config.toml
n_experts = 128
experts_per_token = 8
d_shared_expert = 128
moe_layers = [2, 3, 4, 5, 6, 7, 8, 9]
router_score = "softmax"
balance_loss = 0.000356
vocab_size = 16384
norm_eps = 1e-06
tie_embeddings = "early"
lr = 0.0074
beta1 = 0.95
Below are experts of layer 5 (counted from 0) of a mixture-of-experts language model. Rows are named router (the router's row for the expert), up (a neuron's input weights, with its number) and show model dimensions 0-95. Each number is 128 + 32 x the weight over its row's rms, rounded and kept within 0 to 255.
After each expert's rows: "gets" lists some tokens that make up at least twice as much of what it gets as of all text; "mostly gets" lists some tokens that are sent to it at least half of the time. This comes from a sample of Wikipedia text that the model never trained on. Tokens count by the router's weight.

# expert 126
router [125 133 117 132 148 108 124  62  96  43 121 107 145 173 118 148 158 142  97 161 191 130 115 102 116 111 139 171 125  77  87 172  60  89 128 161 128 129  66 152 193 157 146 179  98  69 101 197  61 128 149 134  63 153 156 106 169 101 170 131 120  99 142  67 103 143 133 135  95  79 198 117 148 106 102 108 122 116 121 167 128 145 175 155 126 125 119 173 104  82 127 152 131 159 127  88]
up0 [ 76 155 173 173 183 121 106 167 112 149  88  73  78 126 142 145 113 107 159 164  85 154 143 118 153 155 121 128 175 127  94 146 130 121  96 120 140 159 132 171 138  80  74 137 233 123  99 167 156 127 103 165 142 134  65 157 131 145 111 133 118  77 131 154 171 110 113 143  93 125 132 108 108 124 127 101 167  74  53 141 138  91  85  90 178  97 115 113 133 107  60  99  95 136 180 153]
gets: " to", " for", " against", " that", "ing", " of"
mostly gets: " against", " took", " named", " moved", " where", " won"

# expert 108
router [161 111 148 170  90  54 162 165 107 114 108 110 139 164 163 111 154  68 161 110  91 118 101  84 138 150 156 151 125 165 127 104 135 133  97 199 135 131 142  92 135 147 164 161 239 137 124 121  84  24  85 125 115 100 201  61 107 152 177 131 164 133  99 110  94 165 118 191 126  86 182 190  94 149 167 165 183 150  88  91  79 175 175 150  71 160 122 154 142 103 123 158 174 113 155  53]
up0 [145 173 133 136 119 153 146  69 130 155 136 163 104 129 146 136 126 229 110 116 128 123 140  79  85 131 135 133 167 119 128 116 165 147 109 117 139 124 133 139  52 131 136 118 151 124 171 133  94  61  85 188 195 102 132 104 103 175 170 114  78 110 127 120 151 119  93  89 114  96 130 100  70 130  98 129 126 152 183 151 113 158 151 109 128 114 128 131 167 100 170 165 142 114  87 198]
gets: " in", " to", " for", " en", " by", " at"
mostly gets: " under", " In", " in", " en", "In", " For"

# expert 58
router [129  63 104 121 142 110 112 155 135 132 150 125 131 118 176 161 170 126 112 165 132 115 109  38 161  79 136 118 138 155 138  61 149 138 144 186  78 102 163 103 133 121 130 206 167 167 161 101 116  72 130 144 124 143 135  99 115 170 132 106  91 120 148 194  84 133 109 101 105 117  89  99 138 132 148 146 192 147 131  57 129 111 131 164  82 193 168 175 144 150 135  67 123 150 143 119]
up0 [128 109  71 119 163  98 193 191 113 116 160 136  91 101 169 150 142 140  74 117 123 131  65 198 158 144 130 169 101 149 122 139 140 137 104 153 117 147 159  72 179 146  84 150  82  94 104 124 126 167 141 123 130 123  83  84 132 104  75 136  88 113 133 139 136 118 135 116 133 103 110 198 165 140 176 175 137 126  89  78 111 108 126 113 146 117 113  69 121 105 106 105 176 103 123 144]
gets: " a", " an", " A", "A", " the", " with"
mostly gets: " large", " a", " several", " small", " red", " an"

# expert 47
router [158 141  90 123 143  98 139 137 114 132 149  90 171 167 188 139 128 116 122 135  51 132 126 139 172 114 152 132 100 103 146 152 152 150 149 152  91  98 162 124 210 199 101 166 150 152 150 139  98  97  71 168  70 144 100 101 121 203  89 196 163 155 168  89 195 131  61 125  77  77 139 137 138 139 200 109 155 128 125  87 185 105 183 139  45 177 141 158 132  87  96  77 120 167 147 175]
up0 [ 92 143 131 135 134 136 143 137 143  84 115 108 164 114 154 112 179 211 119 133 109 171 112 141  72 161 109 115 144  80 173 167 132 101 133 156 108  89 123 136 153 136 123 113 126 157 116 129 143 174  99 168  55 158 146 101 141 141  94 112 135 170  99 112  84 111 142 146  40 132 136 125  88  51 106 176  98 183 150 131 181  95 116 147 174 128 117 192 182 156 201 115 167 123  94 143]
gets: " a", " an", " the", " The", " A", "The"
mostly gets: " an", " a", " several", " any", " few", " very"

# expert 13
router [ 90 140 106 111 108  88 121 125 119  81  95 118 149 162 181 124 165  94 133 143 133 116 100 146 131 109 133 186  93 119  90 157  91 104  89 161 153 133 124 151 146 157 184 163 161 106  71 123  67 113 110 150  97  98 173  84 151 106 212 136 126  89 122 118 133 136 117 134  77  71 226 153  98 167  94 165 127 119 115 120 111 121 187 124  98 158  88 207  92  84 120 166 107 111  90  69]
up0 [185 186 113 137 184 105 137 157  75 145 123 147 177 111  88 121 122 152  85 104 148 106 177 141  87 139 151 148 102  69 155 151 135 141 137 116 156 121 114  98 158 115  97 129  48 109 125 149 148 117  99 127 164 143  86 115 120 149 206  92 126 108 120 110 149 130  47 113 128 145 137 102 174 150 155  88  94 170 110 145 210  60 143 117 135  88 101 102 144 105 106 160 141 140 162 105]
gets: " to", " from", " for", " of", " into", " in"
mostly gets: " to", " from", " into", " between", " for", " until"

# expert 33
router [113 118 114 104 143 128 128  68 118  73 150 152 143 179  94 125 195 182  70 134 172 117 136  80 148 102 194 135 164  84  94 111 100 110 126 167 144 141  77 150 229 152 163 208 118  83 111 180 110 134 165 128  92 150 130 133 185 145 163 152 114  63 135  62 100 143 148 115 121  92 172 127 171 136 116  83 153 103 124 139 145 156 147 106  84 146 123 195 118 132 115 132  93 122 107  68]
up0 [141 111 130 140 154 102  78  89 128  81 177 108 103 138 142 160 137 159 109 176 154 143 138  87 113  98 101 122 154 155 108 130 188 129 101 162 168 177 141 147 122 106  81  99 178 196 174 145 101 120 126  73 103 112 109  68 115 142  76  98 117 100 146  96 118 109 154 104 128 136 149 112 149 151 140 112 146  93  92 150  95 112  92 144 126 128 128 124 183 157 118 152 107 125 133 149]
gets: " that", " to", " be", "ing", "ed", " have"
mostly gets: " announced", " took", " moved", " had", " could", " said"